{
  "d_model": 512,
  "n_experts": 20,
  "d_expert": 320,
  "moe_layers": [1, 2, 3, 4, 5, 6, 7, 8],
  "router_score": "sigmoid",
  "normalize_top_k": false,
  "beta1": 0.95,
  "lr_head": 0.00443,
  "batch_tokens": 131072
}
Below are experts of layer 6 (counted from 0) of a mixture-of-experts language model. Rows are named down (a neuron's output weights, with its number) and show model dimensions 128-255. Each number is 500 + 40 x the weight over its row's rms, rounded and kept within 0 to 999. Numbers have three digits each.
Before each expert's rows: a language model's description of what the expert responds to. This comes from a sample of Wikipedia text that the model never trained on.

# expert 10
Pronouns and relative words starting clauses, such as that, who, he, this, There, However, usually followed by a verb like was or is.
down0:528502513440515499486403541473446537534490500415454478500513434439473516474474525510544532490447552454451482455506507477478512478440472515537505488493484469488534519476498533511514493525484531482518493463571497471425464486480523530530534540472517495511508485477545518504479476453545511485579446463481497592464510541443507473526439507500546525486571447491524462508462479526525559504552
down1:533505501563481441517562511549443497474516520437460453514518455570496546527485512470493483527532467506510546506542529472455506524508493462530513546541519422545459519542451507520449476531517514564510460545507506424446482491444548561494462545598449551511507467487488454464518525451434458460515520473549559469465529508507479435475519457410493494440520528518445496506484520506447428589525
down2:497454537453533490563482485415455567459478493528512489537556485526502459561442464488544488457454537484555536465541427484500524523516468402485492513520491535569492522465526399405553411440525509547498511482553452489500550504478532457493469523514460488495534492471526524461490507558530476465500551544503484457513493512446505523610450475509548528527547486483470512510528524342462425520510
down3:506551429469529540491487612523514513526522472539506533512452543505461507546544510501496537468450426396495530456451481494545518563552523499560526454461470451489474591481524549538458524553561564521528466505510469511514488494531509461432496576448544532494502436497466521514535486489500537427491449461498525511488535496561476518453537466542487539424442585497543505453547474478476524471445
down4:531486500548526481599482489511465479502434487416545514505501499439512416456553486536433587510427539415494492472499515494452457487444524476504516467550461513556458512487521477474555449507494467580454491489498543510557472556528489487467548514476545485473464532513471439508553527517468487519499551469590541451492506467466568483503459524451477529492457499428481514497551544552512523547512
down5:486499506469467460500538504455470524527512543483422525512461450444531489559438477460547506471538589410471486575461392481552509522530536524469490523410413476475527503477534523441578447489522465511545561501586521467469485545543457533500473529490529464474459454485514482529503459565528525540460533476506542523487462461461546578494476355498540436541561505477501572530485520572557523509530
down6:446568422489434531508615505503486451548481477448495493468467493475575521493459496587559515565579509456524542556525473455457512435499455443415499494558422461506520476481503512487522466590458563510463498443439499585504477488440519478480426455496484499503471514432582574495454514463454483467519518499515499480429572525509500485505490539522472510568513487560491478432436443500484450543544

# expert 15
Numbers, spaces, parentheses and unit abbreviations inside statistical tables: climate temperatures, coordinates, areas in sq mi, sports records, state codes.
down0:499446541488490482530438528529538510515480433490548496443518502520529508542445478457546548532469596483508482481528445488443515482484428475551480463487542504487524498479506547561495500546530543420518439437588525435422429528495525516467512556500503503584467550493542555504472473503518458469493508534514482533489473579494476529484459474530520510468474501467468430524457455534535560519506
down1:448514490609480436437532534486433451473500529457480452576502458500490545506475508492546489524524460492594510432458542429440535512501391524509476504485520498488468502507469493474437450482519515557569503485516473472487543506470500594462530522539504431413541444540440481445436476409463467440465510518499561443467512496461555525489453457471562463533490523482510507563451530490467479556506
down2:454487584502536487545514487460489546475534465532416493508566502503496557507488477556569480522525491495526505440514492502482495518461445457515480462534520443524450493446508445455529468474459564545519494483516435472498532479486525475471426525535502522519457548491540460488442492525500484448521447448539493487518504522506532462544426475522472481484573460508464460530522471379462498513556
down3:558572491462517533519479508501511437545524571475555531494482522526458549524567456421514516490462499452498568471491490566492583502551463535524537485471468473491449526467540511484456546478541479558497437526562440476490477449502501516541486548502554457484415518471511494508455501457496456461473440423478546462492547515560469505456502432532542506427432590583573473512537468492531602516461
down4:563443518535444467459496465454451508468494525434514528465538492523554447459485549502523488471409541443522538449508467464504454511430483462443493512539472531509452479452470467509471469496490411527453472458485537477429469555577520515567596544452560455528497543523541426509476525533544563540479571432557526528508526496484529435564479510433471441541456493474488505474521594529505509542491
down5:528452509495520471440497533482524542520505482465512465462411529470574487585499501520524549466539604491469458588448394496568512474552531470527500487474432459527439499589514572446573496555547462537534583460525441498506520529497438512481424579539506474452518499495542530508476542513465584495494498572462520530474489531507529504471456403536484492526485462519521579478459479596530541520423
down6:454587439554455525466533508506481461510562467461445471514431473508529558513480503555565492578498530446471510548601481458452521426508455464462538527478475510514476512428533505450540488519472534528479477477499527519522443561495520539452406460559447502474592460463560605476488503434464564488480475513474485509471484497484477441506483562451487494513506530487494484447443482438557446526516

# expert 16
Finite verbs after a subject or to, such as was, is, became, plays, includes, worked, in biographical and descriptive sentences.
down0:447516559505467519484493525488546511549502547352506481458477513524474506425448513467510532498464533471508508512552513468486511420495496509589523429523510468515522489509510531514458436554455517474576466476544451432416514495456470563532532519502535508514440509506486546485484517496539513441531521438452463534440454539536463510472438493499491531486536530493438384483460490536514517417501
down1:501525533547470474449535551519476498465515516501437445533467440524450457478477503461510529502468514465561570539570539469385528485524493599515491512512515495469453571540508508527548473492552540521551490528464513483507496506441453501478525500499442499543482381505537477477490547442453456492484484516465509442485496506465516497515451468442478468471516506517464583513493528504503418525465
down2:491494549461518500552503525423475505486466444501443515536543540470482491552474464505550464474520474506511526470498513532501512560436459441522504505539466507524520455512511464447516437531517422539606469490482434498493483469449514502500469512492528468519537505502488506495482508466541516436480479440506539533548540468500496505600444478474478514532510459531490525571521487337474479479490
down3:510544524446504579551459563508537457489543449539473442452472556470451528525492494528540530483510499490510498491519508526479505542549504501515506471475477511493459543448511516516494520554490477472578523550525489450533502463532528454468476550502487466465499397549431526493571493472551503447486437489519500517503522518573410490521553461465576517493504498517533521501489479524493502530461
down4:536485516556517450579524484472449460547473464428527522460606560546478459463465535477495531514490474431515544490467507458491470524452480505487450488537477525464501524508488486527521392510509460460499507436527543552503501521577480508512515468482550525503417517513504482508532509531505497520514547464548502536558443427530589449503479501493499469471502428429500487476469510582506558512501
down5:494526540487438501482578531500483485532531516504432529500492471497515503508432509470495493524460601484452512504463499496500588507536577495569495519506476496474515517536458498443544450428549448556490544437520528447466461579516481564494505520531532462470471545450506494523501517548474515486447509472496490498483452545488506573501547417519487520520531480490520556545479481537558552535590
down6:459536504545444533492589519502482507530534469479480496437455467573483482472451549582577516498528440517476457510600515489454485480464463424415583437500484514469402511430434493468543494583452548468446457476465534518525495542489447512495458465485492501461569509479522529472499508473435534512589520457526524478446554484493478495528475505480475481531451509443470509508428469458522492453479

# expert 8
Prepositions after verbs or nouns, like of, by, with, against, plus heraldic terms and past-participle endings such as charged with, hit by, flattened.
down0:536490497471485442536455580469455539483455452465506462449537463519483524509527489463515531511506485465496520468564521470506498477498447545552507456427488490488544467448504498547474430492498492469519454407587473438453488442462546508479445549451501559481506498500578519497489501525495557468529432503485463520478507513505512517513405471477528494519523480471467516559489514464472512495486
down1:510487492589509492490543556444471474545535538510424427511438404511473417493477504460457490524485552477560605474542481481423485457508438546535493563525543478493482559548495520521473454520510559516527491505519459400482516465448483562476487569531509477529504525494498484512468524431463496486492483498505531509517521480489512472503452517437510468444508580493406528520508559478408457569461
down2:499479567506559505506479516480480542516458493498533502520537551513428509489525477589537466472457440495567549467519506467503480507470466498495472535522479512565490466484525429460559445458504442513548498525523446495536540494426497522507486528453429558475459483488508512506498541515514524486450557509492462441570493535541470521588478471458496530482549457450519522530569561317442457510540
down3:526578484479576548484433567529531493526504508557537511497522527539461532526563499539487521482491432481545537495485507565480492485506463537510512442496464509469456548532531496527510596568522560467566527555530418439521512482524484501474517535487541456504515468540505486509438488454514490433481396523511517500514562505480489465537493419525549532488468487477468537502533495486504501503471
down4:560441504514477507513477497470524428514499468401578510456619545515529484439520505522502520528486473471551523440514529467452469562475582463519515534552471570495530475525535472458506483500531412478508527496526531501502460556528442443482552475486515489510489582491531475541481480503519468531520521542520563506534533513483560472487464544514520450442416448452482453480496522531493589542467
down5:495551500446504461389545501461432479560562517476480458459498484481511448502466477519492518461509540506476520545505455479511478470505567529486467513456499490425468535499479534486528497466512470530525542509541498496470483603524453472524488494502569478482453492454517490483466441564533501494489555486508501501470504545465512588514516410548488449497509521487521567538422466585438521513535
down6:503489453501454494507571520517475487468516464461473506519452454505533514548530500524548499515523500496438500543571484501457524476477521475461531512530457519528494468430505566503564451541461538471463518477500585479576473523487487491430456488494526491489496472459559594484464515411455499504533531427490471497493487532463510446519512535542454531557499453491491487470481522513506388526544

# expert 17
Wiki heading markers (==, ===) after blank lines, table pipes, dashes in scores and line-ending punctuation, often in Eastern European articles.
down0:451491553494535453549470614512537483518481502441478501496520448491547510493451508444595487528482545472446480444517493484514500456480515456547518478435515445513575481485568506576509479512494499466501482426545487462459459457475506485511458515499477499508489523490506452500460503452515471475542464443475512544453495523548481536506452447555489540485496481485495430487510432532536549502507
down1:477529472575460485444535470505452497533507537485431482523500492546491486500446482453514510529567519492553568458527501491445471517495428503523479506527543455487457564516500481469431428488519555526542499467528473457453497512464526580482528607604464477507467470514504466474478523484525460422462497502504522453525478511472509533507458490464522503507472537546449502518500558513436459548454
down2:550476583542561507536539490479494558441531476539442579556553446555461448478498481533519505476512554480578530478451483482487474524436469481489470517496481508604493469502520451482537454481525518541500489485556392490543546508475494431532453496491450488478468515477536474474518495513514503437493509441517483476519537537465523467584487486453505565480550497560504499521508476360463462504516
down3:485537478467527556506440575475517481515544478507501472508468519492473532498540497484497606537478487430523611432518479535490514493514448526588541490469507479479481543417523553540473547542500515525551536542514506418546524447492481517492425514516511518482453441516461518459478526486502463438481453442462505511502522487528464490516564426511526544455515573506509501517592482502493524483524
down4:506506541503484497542466479506436498507531427446438502479595535482497514512494482513455463552439486427454532410475474432523473443486503474449515499547490530475481496458521523446528507508510449471473502441527548517458458564573469524498525563498603478487431536507577491509478501545484548542497590489582495544493487479450551449501483483493528500473432491453456483504544505555539508520520
down5:570536545469567490479536486505513552502552494471466483522454489446528502587417492513500582439514539502465457522520412512540507477592555524573494518470431506504457489505501550465524460494531468544493526463522504524484500552476412599557485517512540473509545455476525488446455576558507521530526484513494529583466483492446544520470484370515550492481532511519494527510442431553521530475462
down6:489503419504448487503595517519445484542471450444428478441469482506557524488491560563522504501496501431513525529536504500555505457473465461414521491489467497491410530435529550462505492608470565523467468511479554477523532523513535535458448524558527516472545471449586612525497535421454556476519484454534502507428535500484478499548491538467513557453514477490511495498423410435505443541529

# expert 13
First syllables of personal names and titles of songs or films, often Arabic, Korean or other non-English names: Al, El, Gal, Shin, Bel.
down0:540495522516496465549424563433566535551507451484488477516532510521457509487525483513542541526518542480463473550565504523535484510477482472528550531517491476488533474533469570517425453549471551467513473441495493443428538478522529516514522468524505457523499505498557519501474504501550468488497434434505481531477481524478518512487417469466535489505485443500487435491527469564441561440531
down1:486488493544507509480566511545507477450478469494431503536505452410499544501515491475458506530527484494556562436529536497486490566467475544503537571557526487511443516568465484446492475433511570567523508507490438446463517440462498607446498568496414519473463419493501455466426579418450557486448521484494541488469559522459479529525443493482501482450526537485416515566459536547484448546490
down2:490478602514495497521496499431473569546497482532478505546524545533500500507463469522502522500472524463568522533490453497490493498484477448480472544544482554571478483508503428492508430522527517528555497517583433518531540501483522425497463499515493505473535473518498539482500500542498544443528485516534536501515522539485495508607525489460518483515566481484495491547513508385500476461543
down3:515521529449535535509418558451485496515516514524485504498484516508498475543497530495501543518470459507542584492462494492469509578609483510567526490486494473507436546437554567505503562585520471533564476520524445494515483480485559460526481574501505441541499461487449529507459473416527487416505474433495478502466491529514452501468559382440568502501450541511568552535479471503465584517491
down4:527506517508523497540497536542437463527561491455479453478529513531462514517453507517516502467517515453527510512457428418505501516427499477472501514492491599533455512536503461502478477481490419438494507524448549502464525510529443488543541555496597502502497539472561447544487464485492561534543533529571515552520478422402507368529528540516513544504491415498500542505565536551469494539527
down5:468522497501482482487534548453510554508486466429482504454439465471506454564439538513458521508569568478465468532505454513546451498528515470502495501482439504494465489453531574471547427465453495507510531504551511458493501577533492559519470561520534472445505462518522450462478499571526564460557521469518510527451504432435462574462586437500511439470539515496539527529483458568477493496529
down6:494555449532440557485573514467453533481540489505472529527448470520502510492457539550539462487497514471481489499542468468429528421515493422457517531464438510515458455380445540430523404502458547537503484499439532507512504521478512599416439485519443534521525433486565497518487488462475561539526421448529526474450522507467504500511498536514464538478443529513490504502480501510551474547526

# expert 18
Word-internal pieces of foreign names, Latin taxon names and LaTeX commands, such as -ski, -ensis, -ieae, frac, mathbf.
down0:495481542528523464457429589488545524532456443432493540489581498539471566473467472495572495556506563492423496506541473494520518483509467531557517495483464492501559491494528497508512478517442466428536424485591506475432445463530488550472511525476504479506502578498537546489471517484504537442555484500472478530466522550509459493520432458549504563470484508478485453522477476492498538484489
down1:492520482574458485436579551489493521504553505505412480549543421527511496457483508419484489537500529460504577496585530514484544526499447462500480536560527505505423560517515525451465460519491577557561493518487442415433461505515496499525501545578488530523505436543476497467430515433495500486521537518554560495503526543538492515509486464490461472514501516544458542534486498443504454560463
down2:505470573520540508558492478483498569504483485518448542520534472541442447495487464530519502459502512428568480511460471513497524531482489439502469528541486496566492544463533432485569442482518506544531459515562444522513541498450514443503456514495442500511491507494536495515500520526526500483468513477514472491508525493498535487605544520496542510523589464502481505526530509384481444503539
down3:530557520471542513504511563512461466504536512504437483474493496541488516478566479518549577495475449467491547483495470503527489470608455509536502472499524475479504541419545519532423571514454518551544514503508448475508465480518511527516510541452474504466469430495447508467455429501546470452475406472511504482499508526540489485504559461425531600405454509508548567528584490467466482413502
down4:550502482496514545520541522502395442508501517435566474514506494558519466525507510548461433522429459450497510474545492457472530487421509464492518518524483509478459505511476486495523491491489430487418504501430482548529489584462466491543559513485613444473535480463490498511557543498488562543460593442600530462469547516441511506506437535496531534484552488489413449509610533559529477524458
down5:505568512462501466425546533494514539569526537475459496460487511494538496606455502503517464471535532456500468538491491458568488504568556566540497485500474435493465460514481528458556497516502466541579559459541535444480443575555480467483437543448514487429543503460512461479487530510500500553514555512492518465492521525472473494517531414541486444466553493495514487561522484535524534486448
down6:462540484556459518511544543522457466493486469488493535462538415516530482504427552576471478568474458521548490503580520478435543519477523463464535481509408585529480495446455528450533500561442530477467445492471579489493459521493508471462464547484472468496542465414555543471481510479541580497510466512477397548409491543479512473547484480538432565473456503483524513541415470550521442502526

# expert 14
Articles and prepositions in census and demographic text, like the median income, down from, households, plus His and Phylum in lists.
down0:501532487450490465494420557499466465526434501459546483407486463510501482467476473454547459472453481453480513483531467442479516437513476498530521503511511487526531430444487457530509412525496474429546437454534426491476487430516465531510473485455485549540473519467504510427468495473527517499500535513472527507483512496527453491526426475528461555463452467463465459492377446551508514498473
down1:583565507599456462435532593497500501463472511515434504503489482553489496481493471493482505506493416462529542450522570514462508519522443493543468595501534470478502541559519555486411510425545527549567455532475496468493496498473500518471473577582456472514487465532472498487490529467497480449468555502504503464501486522473481478529464462467560448539484551521427503517522520486499413556496
down2:491493579497544483537528492479552538482523493545466464532500556492425503469420444495524483487576506498558516444432492460486488501478483451509475491485457520530485438494546449468584411429470453500528427541518512561551519499447456471517444498514443526500553489488497518540473525492496576458470536519518454466518546543531483502572471514468501490537569468525522494535548527345476436504530
down3:527535519493488545550507565470471444490544474491534519488524568491488512485527457489544548549473472479546534511524452510508557580545498526543531462521479508458496570498525489461462538535600523568514456529560472411554505473479547507447438618465521484497451395474546459507531458459513530472446429395462521535531532529509442494541555474494521515464500504508560507470606485579462550544444
down4:566508525559480510549522456493463492493512443437486478538604463492501471436486551499539556542473483442531534428465451447472510430446466462524471469504485556551493494512496492514529440525458440481497584492488529520469502555448475527521607541488541489558416509487480428542479564511506512494519516476556506480551512500449607483514517522480518433498517489469481501484443528550493550525545
down5:494524521498482484459520521490504515482577514478465492491520551431543478566469540554514542463466585483519498519523387440532486454548580484551475511469494515527458530494505515478605458494519467556511503444520521468562479535499459525483503548527517515499546461471574520499437544587503490542510522545487530454462497555428533536479539399527496497550547541545516567532431461572539553467496
down6:389565485507457497520506520495430531533441494496540586458447457455569484499464528537555489508482498485449504464517486481490479458430449454477526485518455540513459486442482514446567449512464520477471454495472607484528483553531547539421493508497453467493587418453548543528557508479454553464499496406477485506530498494453496471526513512508505511563484503524489507503530472450432494514579

# expert 3
Opening parentheses after names in bulleted lists, years in minor-planet tables, section-heading words (History, Awards, See), and the before names.
down0:489503512460520427501463564431534513523549453455500504508528395514544511498464460469538535472493484485452467452593465426541530483471476508523483467422510539498530443464528503544515447565445534486548469430557466434443510416502498541526519523533522462515461581523487526480502502480508520490474468478478470468450486584504411477491470447558493527527506465517506484515451487530593556523489
down1:502477485522508523407504524520452469527551502491503508478516443539474461456560482471529489515517479473557540503546563493472526507533439579461538579556556506505509514540480488477488423434477444528558523469496443394489465461449490573466490518556475488550548496497428433463462485440484494446500510501532517461520466512506476499526497497420494493459456579462439487446469569504489435539459
down2:503449586502526531514528494447509536485473486558465506559558546510472468489503488492564502467545487497556486486491434494486496541467474422510470542544490518495458474511505405510543444493474537548523449514512473498494503496493505448523460535521456417498467486476499509504478487519538537473502532485527448476539539536506499491593528488489546516505558480512546540563543504353479462491533
down3:552537493469476524512544514511516465544510523533540452562483482507491501503551434538517559441493466441472607437518511490452559496493465538524480497454469558453462558493499590529500553478538512463510497528491489470524523538509492529469517560540529465517438408469473538560469535424461447415477515514463453502520536456532476420483617454458526579432494506505517488503548514554490534510479
down4:536467509519482506557482459474425472508447506408505502526564489558503519500477475504501489533422486499453527490489480466540481509418460512434546489564448529510474550505480467530474465508480461452454557463535473479506437510520467479560581504460534497483453490500504479518517488540466539544495608507618514529491490440457507452495508456518432485461428489456461502486503523505490480516501
down5:474564480456523473449536558555478484517576474447522488470466527521533536526398488479485515507578561444481448503434406489537511525551514489558483487417487471507425514492551512422597497490451438522503512465514586466490486569493420555522492502511536468473529523502486475478482520535463522483517491468518521571534527502440518563505474452557541491554535459534569521508553454531518547501513
down6:442541413523509515501552547472457498534519459480512563466463473528498536475455557590516487506460495503453488493583510514466533485518492418460514490500409529480525525419530467480558520497441544536455448463462499488538455529439463491424449467501455488532538527483550531463477543475487541479497451469482497489427461482469543418556480501478423547563491471480475490517413424429454466548535

# expert 5
Tokens in film, album and episode listings and reviews: publication names before critics, track numbers, durations, table cells like Film, Episode, Billboard.
down0:480518527476499472516473562517554485522459457478486496504526495542469536447506484478531519476442545503464504476576426493519529497506475493525530424415534462543524503495499505535493472521430458458582547464526454442506470460526486507524520501498510555529496534438509499449476525473567525487520445509542449526457497521554489519452458473522452528456528458444522444510477501540486559484517
down1:496505446550468489525534524522473523536508512466412447520493485489482524516469504438523526514472473517570609502480548428469513486460398548542498523567532461479457542499488491483389477524535520593518530487484449447472480485487493530461464525548507484520552494504479494481512529390474489475513507585506564516533537540499506475524530459455492454471417518525518542560511490504489427556488
down2:547469569513554483550511478446449541523480458545440503538525487476457494538512490514499517454501471483535497448440476491483492507470446418500477513493465542559475479477525431471548445488498480557547499562564510497502552507490485459507450520525483467434518465492491485479517451487534493449502516464529495521534536544504502467626497510437515527488489487531503484511491513369480453447531
down3:548569483528549575536439560535451497532540484544448517467565499477482534465528527515530557466457501477545583445491443540545551471574463570532464460455501517513474538471518509516448544494511523521503496511532409443515501485469496464478519547469561491510433422541487540513440465428526477447531477391503555493537542556602472483510511479462534557477471539472513498522539477510453510517474
down4:527429575533494473476495500500440431513480483427533470516489496498476471503480542484477501491382504462519514440523453451524454502463477477469506515527471577473511521476448521533494482491488391527438480515527493491503432505563460492541530517535494478482461513486518486530530502550515501574401568434578548519514468489415530463511459495507498528471412461537529530467524504527525538522490
down5:503539504481539544484505544433500510539484569484470457514420499468480506553442525524473582458479524506488506534482429466572486480540554509521462526460470461520467528553524594427540464465501546550501499455510472534466448568547479513510522527539492469471489518491495517564562520510558512529487534471470530531507534447478529500545531447547434485510563497467500582497460470577498524487520
down6:467548442525441476476565517555480439543457446439481474471431493471528506499515520568492448533504513506469486544518524451494529488438450440415519507461461528508485484448507504482544465540411546497435452489436559515496463522522500465455470543514452528489536477515516482477468559451470503451563484487483495474409499506466527426511480507518460495487496501468493469457450470415495463536601

# expert 9
Common function words and auxiliaries in running prose (in, to, as, has, have, not) and opening quotation marks, often starting sentences.
down0:464499508477498521552434628442547548502496511442483445462475481489522469526495520486531512523521527478459478503521539421509547511535489510562550473468531532518494484449536504536481441495450556472512477463532488465458488472526522523527504499502487510467482498476516515442524541477528502462530501524497407611487560519555507501500465536486525488470494506469457468527393496558491544444550
down1:479434478559449504420592524502465486500505552486459413543474534489488468427492460434477449550480475482512540486534498511436507484478412568493503495516548452536489582552455526459476433504509541601589533461518486421474537569454477543511504523531498519523525474497481447437459563422473424447482508451486519491509514480485509483514446482448483488506481544563463499541492513506463390588492
down2:487480559473559464526501508442473551487495470493460533580547501524432481541491468524569510477500503511552534447466461459476489523419485431539500521533580488532514495517523431481578458476517522571553490510563418473533527479441525447494462507580485497424513488544435483560518465552496545499516531508522520496533589532430530513547455533444544588518518507489543540517497511371423465466464
down3:482544525475500491518463576512462472556523547475505483500504549464457545537562458477499486473475464492496544472476470500412486525565506563547514463454517479445456569460545568534497556503528529482552491531471473527552484502554472496509499571466532456524467444469464498523501509451493495422477464433491468493501485511545482510509547422497524503449415553564528524546580487488466521513536
down4:522534555514513529574550495495497451476476499411513506480527462482509505454485509467512523465468442468504496465480457464464483498499461451479495469506431465527484576528556531540515496519517437524418545463467493532501481509536434467514561494499510495446456533467569491527508515501452497532542624506571468533492512487508561447501465523553542453491450427413480509492524460544474497534518
down5:506548569512497463430531524505430554544528496520483553471516494516500470570469517495537507447520588455530500549484432475496516508543520491540519470452460495514468495542542506433561536502556475503533552494569479480485466577477432522557510466561521466491508478480455515516499534532526515559466531472484507478479516493476518516527504415494452516491504497493512551536461471553489542465530
down6:477596467516531545449540484510460523525500491454524490439450464544530542459420563507495463548480518527507484484508535458498417487430471421426469478501447518532474465470470482509511444517450538467451456487481514452567522512499548471496485564463498476524522481445615485499471504439510554487561525418537521536424490499535450490523523540488493565514534463503496488448486440438479432584550

# expert 6
Spaces, line breaks, pipes and decimal points in coordinates, infobox lists and tables, like Born: 1957 or Genus: Lepyrus followed by a line break.
down0:448460511465492419495477553489510509546507493449561504467505498535516529472422449442558543544500535510493427498536503493489546478494453501537495459464487457446543484453523535467517437538453537500555515465498483379416494444502536505468486487463506488530477576470510481488481554493508549454478534496511471548508508538491503549501439491480507522503470431468503532556435451545492551465441
down1:493553484544510450484576503537443445509544487513448478496532437469462507408489477447496469512529491480519528523459490486425526498469517579519488566537519452497452574489462518537484443490477523560498492497529454464477547482426532609504484517522527504482500489522466492450455521449456478494443468485516549444526472519460513537517426497435566462550496523520456524486487449494510467513476
down2:500466593486524487539470485466486553537476488489497514495577516444490516531496456523579527481520534442528539460495514462474483444473484480459506434505475485584547490508488439478544426453511546516529516569600411517528515476462496465488416471520384537473438440560519471491523503509537492443506508547553500505546547496519533489583479497432523545532524497462477513550546484314439451470497
down3:559586487400530566496492541478525549527496458496443425533455479541453550530608485499517551445501454482555576523479504546558528445511424497529480501479486452449449505490526582531467559525500448538527529498540470479536486552526456480547445563484524499522454432492468505486523499449443496426483490446483589478532483538532475484491525483493492533472452581491542535513528492469459555501555
down4:520504600510454473562484448526437401425523479396561499455542520531492482462435500490522476487442490398471513419470480512449459472405537511438457575514478517480496513448476519467483498492467439517473508457528510425498486527541473509550536514479529475554437530489532474517547496513416476583496562459543537505526477500447512495501547567518501400468459461484515523486556513527537483555523
down5:502487531494453483452544496493507526526477487466523520500463531447516491603472469438552507456512624501480473511443462456547543496606508504535529534460475480456420487498533545494581507528527453482505527455499469520540462559495460519525473489505526460477500501512526541531482513585480549473482519455542507566418464528477542513482477424484515490507446494544497540527456485511493494432491
down6:485551470525486490463504498529476534474518496485527502467417482461512479502501529544538454552503527464500490578571516489446497452481464484443536456450455533490469533423483508475581467537486544556464433522467559491474408532489544478412454499501445495505462513434541502469493490469491562514522477461494472484424535443444456505571525550515447515535531554459530488458435444466518401494553

# expert 7
Odd word pieces inside abbreviations, foreign or biochemical names (Cdc42, Cnoc, contraception), plus protein, gene, acid, spaces and dashes in scores.
down0:469509527468491444528422501419503498557490518449504481461556509513477493548464514485527524491505538561420485487563513553502554481463407497567547490461525509511571493519538529519475472510480472475522447441579479441448444426520510483521506492469463462512470564487530537485465477468457494493579432479503452509491520498531499472429376409524526506443483515497457456516499490583480497495481
down1:502511492595469475454558499452464537518562525489436496543533458478494502535454453526504527545474542542540573521498535447444520503525463532506548566566528458520451557556488498459419474498476517515581447501512484455446506442446506537531525554572497514492457474516522492450503528425506481415442530535516509534536510550468531484495537495420544517474498480488461509512485491429495461567482
down2:506486593510541525544521478431501555486478455519509539518518477522461452516471446535569516470496522446577521449479485493444503514443465431542478550474449538549492527454533428463552450457485494520532496536551430476547557486485521442500398489526499480468490460480519512507523510581480502471441526489508458500576514529471557484595506527494490481518553429458565521544497500354448416493521
down3:527498497466510588477422541517503474528526490562490511518420534528462513521559464523488521426499496458532492508481495471481538473572451555546517431458457426437427523446520501514480478552498510506565506469531469482511544530502448551508502570489487480508499415511419492488435477409508485491502466478505488528511524517544521470495496398442532566501451580494504511473610514537536535457490
down4:572472546509498508555492488513490478446507454412549512487496479535528467460481506539480514497446460436496555446513497517536481480474519455482533570523480569526448503493506515448476487474503482480419509457463529551493455523536490495556565479507592487495433511483570462494496494584488486579514617428579436519525431442441555428519463565507519484484497498475474454440568536508590496516480
down5:515544533488517475429554530474455460544546498563416522498489502458559488513433447510503550456566625453490424438519466463523519503521497483515460463485411491548431533469524576434566484473503475502503573503515487476487503531561435502554480515492444455433553495501492446508495541556513536584520499514507496491470488523470540520457415382512508501506549493507479572523474457540498548504535
down6:416535492508434505516588530489471566486511454467508489523473472485540566462524489569517532543487515448491516462541501433505526471453505447416536485484497506464482477458476494470537451550435562507471484473477486520507449582459548509452449486518462481483560513462605523494465576456505561518513501448539527499405479473491528474486469533530451508524462578497460540473423464472466447533507